From a checkpoint of a small mixture-of-experts model trained on Wikipedia: width 256.
Below are experts of layer 3 (counted from 0) of a mixture-of-experts language model. Rows are named router (the router's row for the expert), gate (a neuron's input weights, with its number), up (a neuron's input weights, with its number), down (a neuron's output weights, with its number) and show model dimensions 0-255. Each number is 128 + 32 x the weight over its row's rms, rounded and kept within 0 to 255.
After each expert's rows: "gets" lists some tokens that make up at least twice as much of what it gets as of all text. This comes from a sample of Wikipedia text that the model never trained on. Tokens count by the router's weight.

# expert 44
router [137  91 133 116  71 103 118 101 114  83 125 106 114  78 112 118 165 134 102 157  97  86 151 148 150 159 161 160 106 175 124 142 124 117 137 201 116 101 100 126 166 194 196 116 187 144 110 189 179 118  84 127 192  94 112 137 104 122  81 107  92 114 133 134 187 145 134  69 119 146  49  97 105 156 104 145 136 160 134 116 155 160 149  67 179  73  96 129 164 107 181 123 143 118 151 102 160 132 163 100 150 188 176 120 174 122 169 114  94 164 203 138 118 116 139 115 131  83  93  90 123 151 121 163  71  88 104 122  90  72  91 176 136 131 113  91 137  96 109 149 177  97 126  93 126  98  70 142 178 111 174 163 104 152  82 125  64 136 101 111  64  97 105 108 127 115  92 125  93  78 113 141  89  88 115 153 124 143  82 124 157 154 136 109 136 119 126 102 161 104 173 160 139 144 162 136 109 172 162 135 153  98 186 144 164 127  78 145  97 117 174 147 160 102 135 156 129 144 150 137 200 163  69 124 117 115 111 142 144  73 133 127 115  80 151 174 110  84  69 123 163 153 156 126 182 149 104  91 117 168  99 142 108 185  90  81]
gate0 [ 99 111  88 101 134  27 140  93 129  85 180 175 123 168 107 138 126 211 133 143 146 117 183  75 124 140  63 201 122 147 141 156 115  79 112 100 129 109 153 115 190 124 134 140 184 170  93 115 221 131 144 137 161 160 205  82 135 172 191 101 121 170 144  97 198 135 141 122 151 100 193 122 161 134 131 162 105 147 150 132 144  68 177 179 128  98 126 150 106 195  91 144 169 151 127 120 171 110  42 113 156 123 150  92 144 119 119 147 100 173 145 114 149 175 115 152 118 127  99 125 129  96 134 193 157 133 147 118 123 146 157 161 117 115 108 164 129 122 128  90 104 120  95 164  93 116 131 114 176 138  55 133 112 161 104 139 138 158  92 122  87 108 148  82 171 126 143 106 162 106 138  81 132  89 105 198 102 138 184 122  88 129 101  92 107 157 101 119 106 115 125 101 176  88 104  80 111 190 113  98 160 100 148 123 141 132 187  99 116 116 172 189 117  71  99 124 105  67 138 124 144 143 101 139 119 137 114 166 138 105  74  97 124 139 118 145 134 103 163 138 146 155  70 129 149 121 165  91 121 104 167 146 109 172 103 119]
up0 [104 110 112 107 118  47 132 112 139  97 159 163 115 167  89 144 138 200 168 144 107 116 180  86 117 134 101 167 122 144 155 163 126 103 108  89 155 100 136 108 154 149 116 170 174 134 179 138 206 131 138 134 144 191 154  74 151 181 220  91 147 163 152  89 174 150 153  92  88 139 178 117 174 183 172 124 124 134 176 141 166  85 171 168 136 111 140 149  78 170 120 120 207 158 150 126 188 110  41 123 159  79 125  89 107 107  92 131  91 159 119 143 132 121  98 148 125 144  80 106  92 114 158 188 118 138 164 111 149 123 133 161 134 210 123 149 117  83 110 102 108 127  43 145 130 135 111 131 156 119  96 127 103 127  87 115 133 140 131  86 157 145 176 143 112 143 138 157 119 128 145  85 124 113 116 149 129 120 167 142  90 147 102 131 110 190 111 120  88 143 155 100 134 100 131  79 109 190 133  95 141  91 156 121 136 146 219  91 138 119 170 134 134  80  67 117  78  71 145 128 144 121  81 114 125 102 126 142 102  62 143  75 138 123 124 110 122 111 102 114 103 189 130  81 132 130 158 131 145 118 128 136  42 194 114 135]
down0 [125 151 123 162 123 104 157 112  82 175  84 123 124 150 116 155 130 195  94  75 147 170 132  96 141 163  68 157 158 162 151 108 168 129 171  94 158 102 133  97 134 125 101 148 105 155 110 111 135  35 148 129 155 120 144 159 173 161 149 150 152 193 119 105 131 139 133  49  99 106 131  85  97 136 150  81 154  47  73 122 193 129 191 134 100 166 133 144 120 104 107 115 147 151 118  35 136  98 112 129 148  97  92  98  97 154  72 180 162 127 146 159 113 126 116 102 164 110 149 138 152 139 126 107 148 128  54 105 117 172  90 215 118 122  87 172  87  90 129 143  70  97 105 174 137 129 144  91 141  59 131 150 134 152 147 180 160  89 140  96 164 107 168 142  72  82  92 112  59 145 166 129 117 111  69 127 116 120  70 151 174 120 182 105  90 129 133 193 119 158 121 133 116 107  93 159 132 152 120 147 154  81 145 110 155 133  92 156 125 130 119 111 140 158 159  64 101  99 115 124  91 150  94 135 182 129  86 108 142 145 109 112 140 148 104  88 150 148 121 124 115  97 142  80  86 109 130 112 150 156  43 113  73 137 112 182]
gets: " was", " is", " as", " had", " with", " he"

# expert 16
router [161 114 125  88 147  72 158 156 130 135 107  92 105 114 108 122 152 126 102 186 155  87 186 128 191 192 171 168  87 165 121 169 147 163 131 208  87 126  56  69 181 155 123 133 181 176 157 123 173  91 116 200 151 108 100  75 134 119 124  89 101 124 126 122 180 157 123 111 150 153  90 129 137 137 117 112 104 140 168 162 114 162 175 134 118  85 129 133 136 129 129  87  70  58 176 112 165 161 123  84 132 156 138  50 139 136 170 167  81 155 159 164  72  99 131 128 103  88 107 133 123 183 108 144 131 112 119 123 116 102 151 145 163  90  68 126  88 122 125 152 148  74  81  85  81 112  95 153 130 100 133 145 113 176 119  70  82 149 128 123  89 138 111  68 153 116 121 108  95 131 105 124  73 122 146 157 118 161 115 158 131 171 115 163 170 137 144  64 194 130 118 165 142 169 120 127 135 164  97  83 120 152 153 126 119 148 130 156  61 162 160 200 156 143 112 140 107 174 132 137 148 121  86 144 106 101  63 149 140  73 160  78 104  82 153 154 108 150 117  95 150  98 155 127 168 166  95 163  90 137 143  73 133 106  89 123]
gate0 [118  83 111 154 118 147 133 173 146 178 113  89 145  32 141  97 141 170 122 135  85 122 177 115 148 181  81  84  79 103 104 146 147 105  79 165 100 172 159 102 159  91 139 125 175 160 174 106 146 119 118  85 125 143 165 155 151 113 105 123 134  71  57 113 117 145 129 110 148 101 200 139  97 122 117 105 110 132 125 199  82 127 135 130 122 127  98  76 128  47 103 101 156 108 141 132 117 118  85 127 166 108  84 143 173 138 184 119 115 167 110 120 173 176 152 115 119 107  93  82 116 152 121 137 132 114  81 141  97 157 132 144 106 155  84 133 118 121 154  95 110  83 151  91 159 104 107 128 112 120 126 148  87 125 144  92 100 138 104 113 113  84  50  91  90 169 176 118 118 135 151  91  44 139 142 150 102 144 200 150 119 175 175 141 158 144 158  77 140  96 124 138 169 160 159  94 111 128 116 137 124 136 179 160  95 167 100 161  86 123 134 128 159 145 125 172  61 154 146 141 109 152 125 163 188 120 115 103 146   6 195  34 146 159 147 128 164 129 163 134 172 137  98 103 140 176  98 173 104 148 125 121 120  90 147 149]
up0 [ 43  77  85 151 128 171 118 165 173 140  99 118 129  42 134  87 169 166 129 178  80 116 185 123 153 189 125  81 109 123 112 157 149 142 116 118  68 144 142  84 131 102 135 175 139 118 149 121  81 121 153  87 144 113 102 145 134 103 106  93 132  79  41 122 122 132 120 149 124  75 200 106  82 124 127 158 139 142 162 127  64 101 206 131 106 140  94  94 115  46 108  68 142  82 115 121 121 136 114 145 107  67  94 170 161 146 162  58 114 164  97 154 150 151 171 149 137 110  96 108  93 161  84 127 132 108  61 116  95 162 152  97 138 170 107 126 129 129 151  76 100  88 137 131 157 115 136 140 186 133 120 136  83 108 133 153 141 156 142 138 138  91 120  87 129 168 123 125  99 143 130  93  48 131 151 106 116 159 184 122  72 178 143 157 148 130 152  92 162 111 132 145 148 105 179 116 152 142  74 114 152 119 195 106 124 144  91 167  93 111 140 132 134 102 141 151 117 112 104 105 119 138 115 140 181 147  79  90 128  54 145  42 159 207 160 125 112 138 185 140 153 142 122 110 151 152 126 117  87 174 132 116 126  89 130 154]
down0 [100 124 148 170 160 130 128 120 151  94 162 147  72 143 149  93 168 144  94 155 114 174 118  94  57 152  94 140  81 164 155 107 128 121 140 133  81 154 100  53 127 110 145 124 117 153 109 141 150 130 176 111 165 155 155 139 132 145 133 129 115 100 152 136 161 129 141  40 113 153 155 122 119 130 152 149 174 103 174  65 146 123 120 151 125 183 116 146 113 101 164 119 100 203 140  97 149 137 152 118 147 174 155 128 107 144 139 177  76  89 171 120 189 128 114 161 172 158  95 132 130 132  88  94 132 132 120 124 118 121 167  87 153 162  87  90 115 150  82 155 129 118 113 139 134  45 158 138 131 126  76  56  43 128  63  81 181 106 121 127 144 126  97 149 163 112 126 158 143 129 156 135 177 127 125  91  70 174 111 119 111  72  43 126 157 152 106 122  72  82 165  98 122 154 139 112  98 102 141 110  94 177 127  73 138  90 129 137 119  57 136 152 158 166 125 119 125  94  48 140 164 143 111 161  49 104  83  78  90 150 108 119 121 128  95 177  96 155 118 177  46 142 124 152 133 164  90 113 121 172 160 117 116 147  83  72]
gets: ",", " (", " ", "ic", " in", "s"

# expert 23
router [147 137 151  97 118  65 155 111 151 128 101 120 112  61 118 158 155 180  90 152 190 124 132 127 135 159 183 129 148 123 110 104 166 143 141 129 106 122 134 104 159 137 132 146 146 140 140 132 172  58 109 202 133 125  89  76  85 170 133 125 145  60 151 127 134 149 129  62  58 169  69 122  79 127  95 151 135 164 169 199 139 202 150 112 127  79 120 108 197 157 188  98  99 105 165 140 140 191 173 109 173 182 139 103 120 102 138 158  97 149 169 174 112 100 115 129 152  81 119  91 141 134 137 152 140 134 126 104 128 121 138 161 146  59 109  85 131  95 173 139 141  89 132 144 118 106 106 187 126 123 130 115 149 160 135  75 128 140  94  98  85  95 122  62 166 119 152 145  91 114  77 184 135 127 103 147 136 174  66 131 167 133 143 128 137  76 108 102 162 114 114 168 134 117 130 163 141 134 112 121  75  61 133 129 134 133  65 171  69 128 144 153 110 118 107  87  75 162 136 110 188 211 141 133 131 101 127 156  67 119 167  87  86 128 183 144 122  76 147  84 122  95 142 154 172 126 102  78 130 185 143 104  96 161 111 126]
gate0 [160 119  78 132 141 108 162 124 224 134  77 116 167  93 108 111  97 144 171 141 133 154 120 114 142  75  71 125 124 165 153 113 125 153  88 144 118  79 146 115 119  89 136 150 127  90  93 129 100  93  97 146 147 180 153  93 137  96 122  87 123 124 188 144 223 239 101 150  95 103  68 109 167 130 111 159 142 141 131 142 132 181 162 127 111 111  94 175  97 125 111 136 127 128 133 152 155 165  95 105  61 151 102 131 147 156 102 189 112 161 116 142 127 143 164  82  99 128 108 119 151 112 183 124 158 150 132 142 116 107 143 182 188  41 141 156 189 133  99 151  91  92 151 107 105 163 167  99 154  88 124 101 150 101  90 161 108  70  81 137 102 116 153 162 132 147 127 109 126  89 155 140  97 195  58 135 136 141 128 106 185 136 112 115 147 115 132 115 119 105 140 132 116  89 151 117 153 145 108 194 141 107 154 147 100 122  99 119 185 125 126 120  80 134 109 154 162 103 135 109 134 114 111 115 125 133 229 165  65  88 155 103 102 148 201 158 119 107  99  38 115  96 112  72 106  96  99  94 143 189 100 132 104 167 145 127]
up0 [196 155  77 123 144 109 195 107 156 111 137  68 153 110 171 158 147 137 145 121 215 149 181 122 100 132 118  97 106 180 163 101 136 169 132 117 125  85 172  81 126 101 182 106 130  89 106 151 112  91 108 225 172 166  98  83 152  96 131 116  51  90 179 139 102 135  94 140 123 169 106 148 139 118  88 173 176  90  81 168 123 147 128 147 113 126  57 158 125 114 117 138 112 115  79 141 158 166 113 159  77 123 117 153 146 125  93 151 113 110  87 110 110 161 130  88 101 178 108 120 163  84 172 134 123 193 121 134 115 110 121 140 199  73 122 133 151 175 110 148  97  92 158 117 107 139 159 124 125 137 104 103 130  93 137 142  97 159  49 163 134 133 145 115 177 146 170 109 131 109 102 129 118 179  59 145 126 186 130 159 187 133 113  86 154 145 102  88 145 114 126 117 122 122 145  73 153 132 143 179 146  77 141 128 124 141 124 134 222 159 168 106 101 130 103  97 144  95 159 120  93 138 127  86 130 120 185 123 112 144 182  64  55 161 183 135 107 147 129  44 146 118 174 136 120 111 123 125 172 128 109 127 158 155 145 155]
down0 [116 140 195 126 122 175 140 125 105  97 134 121 135 140 141 164 134  89 110 133  96 167 160 159 178 133 137  73 163  95 117 132 119 106 146  71  90 112 143 125 128 179 132 152 129 189 134 132 118 162 167 129 170 105 148 140 109 123 117 110 116  87 126 132 167 144 162 108 141  87 132 150  82 112 109 153  83 124 132 136 142  81 152  85 116  82 160 142  88 126 142 134 155 206  57 121 104 114  73  92 136 138 129  85 158 114 142 159 158 105 128 142 202 189  91  64 131 118  81 159 172 114 124 171 102 143  87 108 100  18 101 123  88 109  78 156 117 122  97 151 137  97 121 194 121 148  88 120  64  80 131  94 147 112 186  89  99 139 149 190 146 134  96 120 116  97 146  57 109 142 102 161 164  97 154  87 152 131 124 130  62 122 121 125  91 130 112 145 146 129  86 128 169 165  41 123 123  95  79 127  40 127 161 173  88 184 150 116 184 140  93 128 185 132 165 126 110 108 150 140 110 131 165 135 184  94 135 102  39 163 156 146  78 160 149 103 111 112  94 110 138 169 163 188 148 148 159 147 136  98 131 148 106 111 150 101]
gets: "es", "s", "us", "ia", "ni", "i"

# expert 7
router [171 132 164  89 140 137 170 110 177 112 115 103 139 102 129 138 149 156  99 128 155  91 137 153 179 182 149 167 105 161  99 160 176 173 158 186  75 120 144  79 145 180 130 146 123 164  62 127 195 110 125 199 182  80 100  68  70 111 159 101  72 113 166 123 174 156 160 124  86 120 100  86 150 141 125 200 156 104 180 162 101 123 109  59 132 111  97 105 144 123 137 110 119  88 177 137 177 199 165 134  94 140 145 101 183  97 191 164  92 120 110 139 123  90 197  65 124 109  56 144 166 124 103 178 103 112 130 158  72 115 121 145 183  68  98 118 114  92 157 134 152 115 143 159  91  83 117 193 103 133  90 122 152 186 116 105  73 194  53 102 123 105  98  90 151 116 113 106  69  97 101 140 121 133 128 124  93 139 151 170 153 152 102 139 145 129 145  79 155 140 132 134 161 129 120 122 140 131 163 119 136 131 156 120 146  99  70 186  85 123 126 177 140  81 124 149  73 148 139 151 135 131 130  92  86 118  87 127 150 139 136 107 138 110 147 166 119 132  84 114 126 133 144 156 186 139 125 138 131 157 157 139 100 172 138 110]
gate0 [148 149 201  98 141 141 110 143 152 108 168 125 132 110 151  90 168  89 127 177 157  87 126  81 140  85  93 156  90 126 114 157 133 140 155 135 107 104 142 101 194 200 128 109 110 145 115 202  96 146 117 104 121  80 114 116 109 112 135 109  83 178 147  85 194 138  86 113 150  88 117 126 142 197 142 174 110 132  78 109 131 119 104  62  98 146 172 144 177 180 138  75  87 103 107 131 126 149 139 153 122 136 113 118 165  22 113 203 174 142 116 154 172  99 162 158 165 141 188 124 160 157 172  98 122 166 109  99  85 145  68  59 118 105 142  87 181 142 148 136 145 124 109 126  93 109 134 126 132 124 140  89 124 165 177 109 124 120  84 150 135 137  94 104 150 177 142 134 124 149 159  89  97 124 111 120 188 156 141 181 139 144 108 113 181 114 147  65 125 136 162  78 116  89 155  96 122 144 116 137 160 150  93 156 185 112 128 138 160  71 122 124 141 129  95 126 161 177 115  59 120 143 130  67 122 176 168 158 175 132  98  82  87 170  77  91 104 104 132 123 101  81 118 145 172  86 137 124 131 122 203 146 151 182 132  86]
up0 [107 118 161 118  96 143 102 141 143 125 139 159 129  87 124  58 152 121  95 176 173  80 163 108 132 136  96 137  74 142 115 145 123 166  66 173 129 137 114 179 153 156  85  78 133 123 141 173 121 119 108 102 143  67 123 123 117  85 150  98 124 199 139 137 118 162 122 183  95  71 155 128 140 157 163 135 142 119  98 132 139  82 103  95 120  84 202 168 230 158 129  75 152  97 138  91 122 154 155 198 141 126 110 135 138  53 122 217 132  94 113  95 150 113 159 132 135 127 149 147 178 147 147 121  88 169 116  99 102 122 114 119 182  82 163  66 172 120 111 150 124 152 166 153 112 104 133 150 108 150 165 108 184 166 187 161  70 151  60  99 140 117  84 107 173 131 193 148 196 105 146 105  94 165 141  92 149 152 152 168 149 100  91 134 151 166 175  97 100 160 137  67  85 144 186 105 125 110 152 129 140 168  91 136 126 129 135 158 183  90 124 112 159 101 119 118 107 158 123  89 131 150 119 151 141 143 142 116 175 162  92  97  78 141  98 110  59 107 139 107 116 113  95 154 113  94 113  92 142 108 141 108 185 194 128  92]
down0 [129 137 140 135 123 208  72 123  97 148 118 100 122 182 146  89 195 117 122 125 128 112  94 116  78 141 143 120  91 179 185  89 168 112 160 127 147  59  83 117 104 110 156 120 101 126 116 127  78 126 137  84  91  77 122 117 125 156 119 129 103 111 110  98 143 142 142 172 161 119 153  80 109 124 127  80 112 113 119 111 151 105  89 170 160 168  88 130 151  95 141 115  61  94 143 103 101 146 146  86 152 168 160 171 120 131 192 106 119  69  91  96 134 155 131 116 141 172 133 193 139 152 137 111 100 133 132 113  76 160 114 146 147 186 136 149 143  55 117 169 127 107  92 104 110 190 154 123  84 113  85  94 197 118 131 164 128 123 140 164  92 200 124 132 164 160  70 180 124 131 133 124  74  86 139 148 117  54  69 168 182 127 178 130 170  94 144 169 157 108 133 124 156 113 115 132 113  89  51 122 187 117  47 112 154 104 151 148 116 164 149 118 158  77 162 141 119 128 104 133 136 122  97 136 132 174 181 126 112 160 189 135 119 116 157 157 167 162 164 139  84 165  38 123  95 154 138 191  76 171 118 128 104 119 137 158]
gets: "t", "e", "g", "op", "p", "th"

# expert 35
router [134  94 154  93 139 124 161 152  75 104 117 102  92 106 134 188 144 143 144 145 156 107 144 154 156 112 129 206  89 128 125 123 189 147 133 155  47  76 102 108 208 177 155 151 175 174 125 109 156 113  77 143 157  91 106 106 121 159  89 100 126 169 126  81 135 107  71  95 121 146 129 106  82 105  93 149 144 135 120 139 174 167 107 116 104 159 113 175 133 122 181  83 115 122 117 142 193 143  94  81 132 152 175 145 165 149 135 192  65 126 139 190 112  64 157  86 115 117  96 155 128 116  80 157 117 120 103 133  94  99 126 124 177  91  89 112 164 129 176 113 145 137 116 100 117 151  85 127 190 139 146 153  98 137  95 122 119 131  48  88  88  89  90 133 117  80 100 115 116  87 107 160 102  98  77 182  73 164 120 110 154 154 137 114 182 106 171 126 144 140 152 132 153 119 158 112 114 154 155  61 140 112 119 120 175 180 145 144 134 177 143 204 142 147 125 168 109 175 165 175 116 132  90  81 127 121  85 144  77 100 159 137 105 129 162 147 120  92 132  80 160 140 141 139 208 125 103  76 127 162 121 112  36 153 132 128]
gate0 [152 127 146 103 118 111 129 110 138 121 127 137  92 147 125 131 126 136 109 119 111 111 209 167  74  94 130 136  77 120 154 153 167  86 137 121 144 143 146 141 159 134 198 129 135 166 142 139 138 124 144  98 131 132 141 121 142 135 125  77 121 125 131 115  70  61  66 205 160 116 162 185 129 140 172 161 144 115 122 112 108 145  86 149 116 116 122 188 137 179 111 169  98  95 137 128  68 165  97  82 123 108 117 114 115 130 103 165 115 110 177 194  95 122 104 101 126 129 114 142 109 110 107 156 112  95 149 129 130 187 129 185 187 149  98 136 140 141 175 130 145 123 154 102 122 144 103 156 140 124  93 135 157 128 138 161 148 148  79 132 144 154 104 198 134 111 109 143 114 179 140 101 127 167 165 118 132 147 177 194 199  89 166 148 105 160  91 108  94 112 141 157 172  92 192 149 180 198 169  96 115 114 120 164 146 162 129  36 104  85 114 116 120 112 114 151 131 179 255 162 106 163  66 122 123 123 130 154 106 122 132 108  98 152 141 180 129 157  56 133 120 167 157 105 155 158 124 182 137 123 118  78 134 152 138 102]
up0 [112 136 144 132 145  80 105 117 140  85 155 137 170 176 168 174 148 111 110 168 125 101 140 115  87  60 145 139 125 107 159 146 186 101  84 126 145 161 125 161 188 130 190 118 152 180 127 100 121 132 141  71 143 105 152  86  96 140 158  88 112 107 114 144  86  60  88 153 196 117 146 183  97  99 145 158 117 112  97 124 131 153 139 144 111 142 171 147 115 114 125 173  91  79 152  92 118 160 114 126  73  95 113  92 126 123 110 133  85 104 172 178 100 105 123 107 110 102 124 156 136 111 130 159 164 112 167 146  58 187 132 142 187 143  94 129 106 162 146 139 162 136 130 156  94 134  65 110 111 148  97 160 128 139 166 176 129  99  25 101 129 172 134 207 121 155 133 176 144 142 113  97 111 138 173 138 118 140 154 171 174 115 127 157  42 167  78 130 117 113 124 143 156 102 212 152 199 192 157  94 139 146 134 119 149 158 171  88 171 141 105  95 108 138  98 167 143 163 255 179 157 194 107 145 108 114 119 136 116 163 101 157 119 137  91 165 125 116 115 139 164 156 103 113 131 117 104 154  95 170 135 137 135 147 159 122]
down0 [105 166 127 114 122 123 176  97  37 151 119 144 143 136  88 126 135  68 138 156 128 190 101 101 129 142 107 138 188 138 130 163 131 129 136 158  99 165 146 152 167 152  73 134  99 103 130 155 121 166 146 106 126  99 103 171 169  95 121 144 143  98 126 130 147 165 146 154 127 159 121 124 174  92  85 171 114  88 117 164 109 127 155 135 117 168 105 139 151 185 162 101 127 133 220 159 102 201 121 149  83 166  94  99 135  72 116 109 170 144  85  52 148 170 184 162 150 139 104 160 123  74 187 116 161 135 139 159 124 133  55 104 101 115 135 109  90 157  83 151 159 134 105 110 207 123 136 162 144 133 118 136 118 108 174 120 101 155 189 162 113 121 118 108 167  83 152 154 145 155 228 209 178 119  60 170 139 114 173 175 147 144  71  49 142 131 128  80 145 138  98  82 145 169 133 142 100 160 158 103  95 162 102 110 104 130 132 120  88 112 151 121  85 132 120 143 149 130 132  90 117 116 130 130 100 152 136  86 172 112 132 103 189 135  91 112 179 148 172 161 143 112  66 133 137 160  98 170 148 103 143 160  87  87 115  79]
gets: "|", "1", "0", "°", "2", "."

# expert 9
router [156 110 158 102 135 109 142 114 123 126  74 135 137 129 141 146 110 131  94 144 141  64 115 174 140 132 150 177 105 107 107 194 184 125 124 153 116  92  97 137 170 129 156 138 171 147 147 156 186 109 122 144 167 149 119 117 105 146 112 133 116 133 121 144 169 120 116  85 115 197  82  47  39 176 131 141 159 146 151 133 153 172 160 104 136 154 119 145 123 160 138 140 102  85  99 138 170 143 145 116 136 178 150  94 133 128 123 115  89 160 125 164 120 108 159  76 105 102 135 124 143 145 119 168  89 125 110 142  69  88  48 158 147 100 129  82 120 122 157 121 205  69  96 129 108 117  75 135 173 139 140 184 112 184 116 119 102 157 102 149  79 112  87 102 134  75 112 143  97 107 119 140 109  97 106 203  88 164 117 134 120 183 134 135 122 105 165 135 155 126 138 140 131 188 175  83 143 140 187  90 119  91 144 157 179 156  99 185 129 132 161 189 188 121 110 142 142 178 140 156 139 171  44  88  96  60  72 174 129 103 149 149  78  95 156 179  95  92 104 112 167 113 140 161 166 172 116  76 148 166 141 133  78 148  68  78]
gate0 [167 128  72 120 187  98 136 115 163 155 107 138 134 161  71 165 107 128 173 196 126 125 107 150  92 128 111 133  80 143 137 130 106 143 121 143 153 137 166 121  68  97 143 122 114 113 155 162 118 130 122  93 130 146 178  89 167 135 173 111  85 122 126 114 200  71 183 136 120 132 141 114  85 169 125 170 127 130  94  91 156 154 110 144 128 110 111 134 178 107 188 114 122  75 134 177 137 147  90  88 199 127 114 166  91 128 142 102 106 102 147 187 107 142 160  86 105 135  69  94 145 115 106 128 136 169  48 102 109  68 117 146 173 106 144 119  97 142 146 153 100 126 148 196  82  88 127 139 115 142 125 161 142 182  99 154 108 124 154 154 109 118 125 143 127 155 133 130  92 106 132  82  98  68  68 167 168 166  81 107 123 127  84 125  96 153 243 119 186 124  73 127  90 128  88 165  91 121 147 141 125 108 149 117 165 186 110 105 145 142 141 168 126 113 109 143 125 125 141 160  95 165 153  82 198 120 104 169 173  92 202  99 101  85 120 179 146 133  94 131 133 159  26 136 142 150 120 179 180 146  71 120 154 156 135 149]
up0 [152 108  92 118 170 160 126  63 136 119  97 142 107 176  38 202 104 126 150 149 111 147  74 157 123 124  81 118 115  95 149 135  74 142 108 169  96  95 130 123  88 117 168  88 125 124 166 156 104 140 168  94 111 145 179  97 149 133 157 113  99 164  93 137 178 109 148  74  53 104 148 106 146 166 134 164 162  88 109 103 175 142 110 124 111 126 119 143 143 130 167 137 101  34 125 172 130 114 168  81 192 162 115 186 111 100 166 107 119 128 154 132 116 113 140 112 143 116  88  69 129 127 118 115 128 142   0 118 143  95 166 166 164 118 184 111 102 147 161 139 127  90 122 198 103  80 135 152 136 175 184 155 146  97  97 140  98 149 141 134 128 154 123 112 106 144 130 116  79 111 140 140  86  75  52 156 134 149  84 108 139 169  56 122 127 145 162 124 170 111  88 115  82  80  97 147 142 172 133 102 139 124 137 138 178 162 105 172 134 162 108 127 128  91 159 136 104  99 123 178 123 175 141  95 171 133 124 175 144 195 159 103 169  68 134 146 126 116 134 130 147 139  97  98 187 124 154 116 193 124 108 116 103 120 151 152]
down0 [112  55 145 123 172 108 130 116 119 110  74 138 121 130 145 113 117 102 142 119  78 133  99 134  79  98 144 178 138 114  85  94 138 114  96 163  95  94 224  79  89 122 147  70 104  99 158 141 129 100 182 114  89 105 109 199  91  83 102 112 148 105 116 151 157 170  83  79 106  57 147 136 124 145 105 156 109  99 125 145 121 127 132 121  95  89  79 137 182 165 152 116  75 103 157 143 142  73 112 150 142 153 107  81  67 119 123 161  90 113 117 158 140 128 118 133 127 104 112 141 149 115 183 135 141 104 149 102 119 209 171 131 109 115 150  90 134 150 132 119 125 122 117 205 160 135 125  91 129 147 117 170 143  97 139 135  71  82 110 111 134  90 144 124 191 165  83 121 208 129 121 165 132  99 165 158 117  86 187  98 157 164  94  96 137 109 108 111 164 111  10 169 178 100  51 125 174 147 110 151 128 110 140 102 145 167 112 216 123 123  93 142 134  87 137  74 103 103 152 112 105 131 109 144  96 163 117 163 112 164  72 120 159 188 158  77 114 165 165 115 113 145 136 124  94 104  89  96 153  93 164 150  99  92 112 129]
gets: " is", " was", ",", " a", " are", " ("

# expert 46
router [126 123 111  56  96 141 136 121 153  98  95 101  77  47 106 146 143 129 117 180 133  64 150 116 123 139 157 176 128 138 100 204 163 163 114 146 117 101  94 127 157 169 152 137 166 170 107 165 164 133 116 170 186 124 111 112 116 133 101 111  82 138 148  77 185 129 134  16  89 172 107  67 117 153 121 141 107 176 149 105 160 163 161  98 139 152 138 119 159 174 139 154  94 115 180 148 127 114 143  81 127 162 144  62 152 111 128 119 110 200 183 182 148  92 137 110 155 101 122 131 109 163 152 148  96 135 112 127 113 118 102 126 153 145  98 122 138 107 132 113 118  95 116 116 120 112  86 136 151 118 189 112 103 153  84 117 109 159 128 106  82  80 100 103 170 104 102 121  70 129 115 155 120  88 104 166 113 123  70 161 162 125 175 139 130 133 107  99 152 140 142 189 150 126 153  67 107 179 169 140 146 130 131 200 136 155 124 183 103 121 186 211 170 156 108 175  95 159 146 160 129 125  47 118  96  88 117 143  83  69 170 113 110 110 174 152 138  79 106  97 144 121 107 134 153 136  63  78 140 175 124  88  92 175 105 109]
gate0 [153 160 166 143  62 141 127  61 171  84  65 155 140  22 185 109  94 124 114 167  80 110 105 114 162 188 151 158  99 130  58 159 129  77 161 173 144 101 190  99 161 152 121 131 127  86 140 160  98 137 144 120 122 150 137 106  79  83 104 118 129 121 128 137 137  71 164  58 101 119 130 145 110 142 138 181 122 130 140 125 137 124 132  72 105 141 115 193 156 123 120 132 129 142 166 153 153 127 101 134 121  92 213 156 125 140 102 123  98 150 106 113 134 100 166 150 160 148 155 204  71 172 149 137  79  95 136 149 126 115 104  93 135  87 139 148  56 106  78 127 104 133 184 160 119 136 153 136 112 134 130 150  77 124 139 162 161 158 138  94 120  89 112 151 154 141 167 123 136  95 153 196 139 159  89 150 184 136 185  99  91 188 160 122 142 113 139 172 112 129 112 176 111  83 131 107 167 146  96 160 124 176 133 178 107 132 149 142  57 198 148 178 155 119 160 162  70 115 177 156 153 121 133 116 140 114 147 127 177 173  67 104 169 109 140 140 122 132 107 137  91 134 145 159 116 175  89  93 168 122 144  64 168 113 116 101]
up0 [130 170 160 116  87 119 132  40 200  74 116  93 177   0 155  90  85 126 127 140 119 134 109  80 136 160 150 149 115 178  92 135  73  71 132 144 152 120 123 153 160 138 134 153 151 126 121 147 170 128 111  96 124 140 133 150  79  53 158  84 161  22 150 150 136 141 152 118 123 162 151 206 141 141 148 159 166 155 109 128 140 149  82 130 131 167 178 182 129  47 130 127 127 109 143 165 112 136 102 133 105 118 160 140 156 101 149  72 117 137  78  53 119 125 139 129 140 155 174 152 132 174 132 169 125 123 142  93 140  89 142 122 108  73 146 124  52 119 129 144  93 122 136 171  87 121 148 122 162 145 100 127 128 132 117 120 143 143 121 147  68 135 128 149 178 138 110 124 145 113 165 128  99 129  65 158 187 111 147 104 122 183  76 117 159 129 103 165  72 129 118 210  80 122 189  84 126 154 113 134 110 169 145 171 144 111 146 127 114 177 131 125 143 149  78 149  74 125 152 151 141 128 113 140 133 115  92 168 167 159  97 149 179 179 135 136  98 135 157 169 105 128 144 126 180 198  94 151 146 107 114 114 157 103 127 137]
down0 [102 161 141 137 138 155   4 132 146 141  87 110 143 104 101 133 136 123 143  82 129  86 159 115 167 162 152 122 125 126 135  94 127 152 131 141  73 120 123  93 120 132 156 123  94 199 184  85 121 138 107 177 148 127 145 102 143 149 184 146 125 144 139 131 191 113 127  71 150 115 131 125 131 180 101 128 121  67 141  90 101 121 155  96  97 146  78 126 132  84 121 158  78 133  59 174 185 115 110 136 155 109  66 121 100 205 151  87  71 140 155 142 128  98  75 171 166 117 135  90 119 114  79 165 105 172 177 126 116 155 102 195 133 117 112 145  88 134 118 138  49 109 207 146 169 105 129  86 187 195 118 165 144 100  83 152  91 118 186 167 153  54 130 134 167  83 100  84 128  71  95  51 195 147 125 104 140  91 118 158 132 186 126 123 126 119  88  92 112 138  96 103 153  98 118 140 105 116 186 190 139 177 142 119 102 134 109 148 137 144 163 115 139 164 175 124 105 140 133 131 157 164  91 161 119 161 102 144 108 136 135 102 153  86 120 146 103  90 104 125 102 121 147  91 177 120 168 143 121 152 118 144 117  91 149 165]
gets: " a", " the", " of", " an", " in", " with"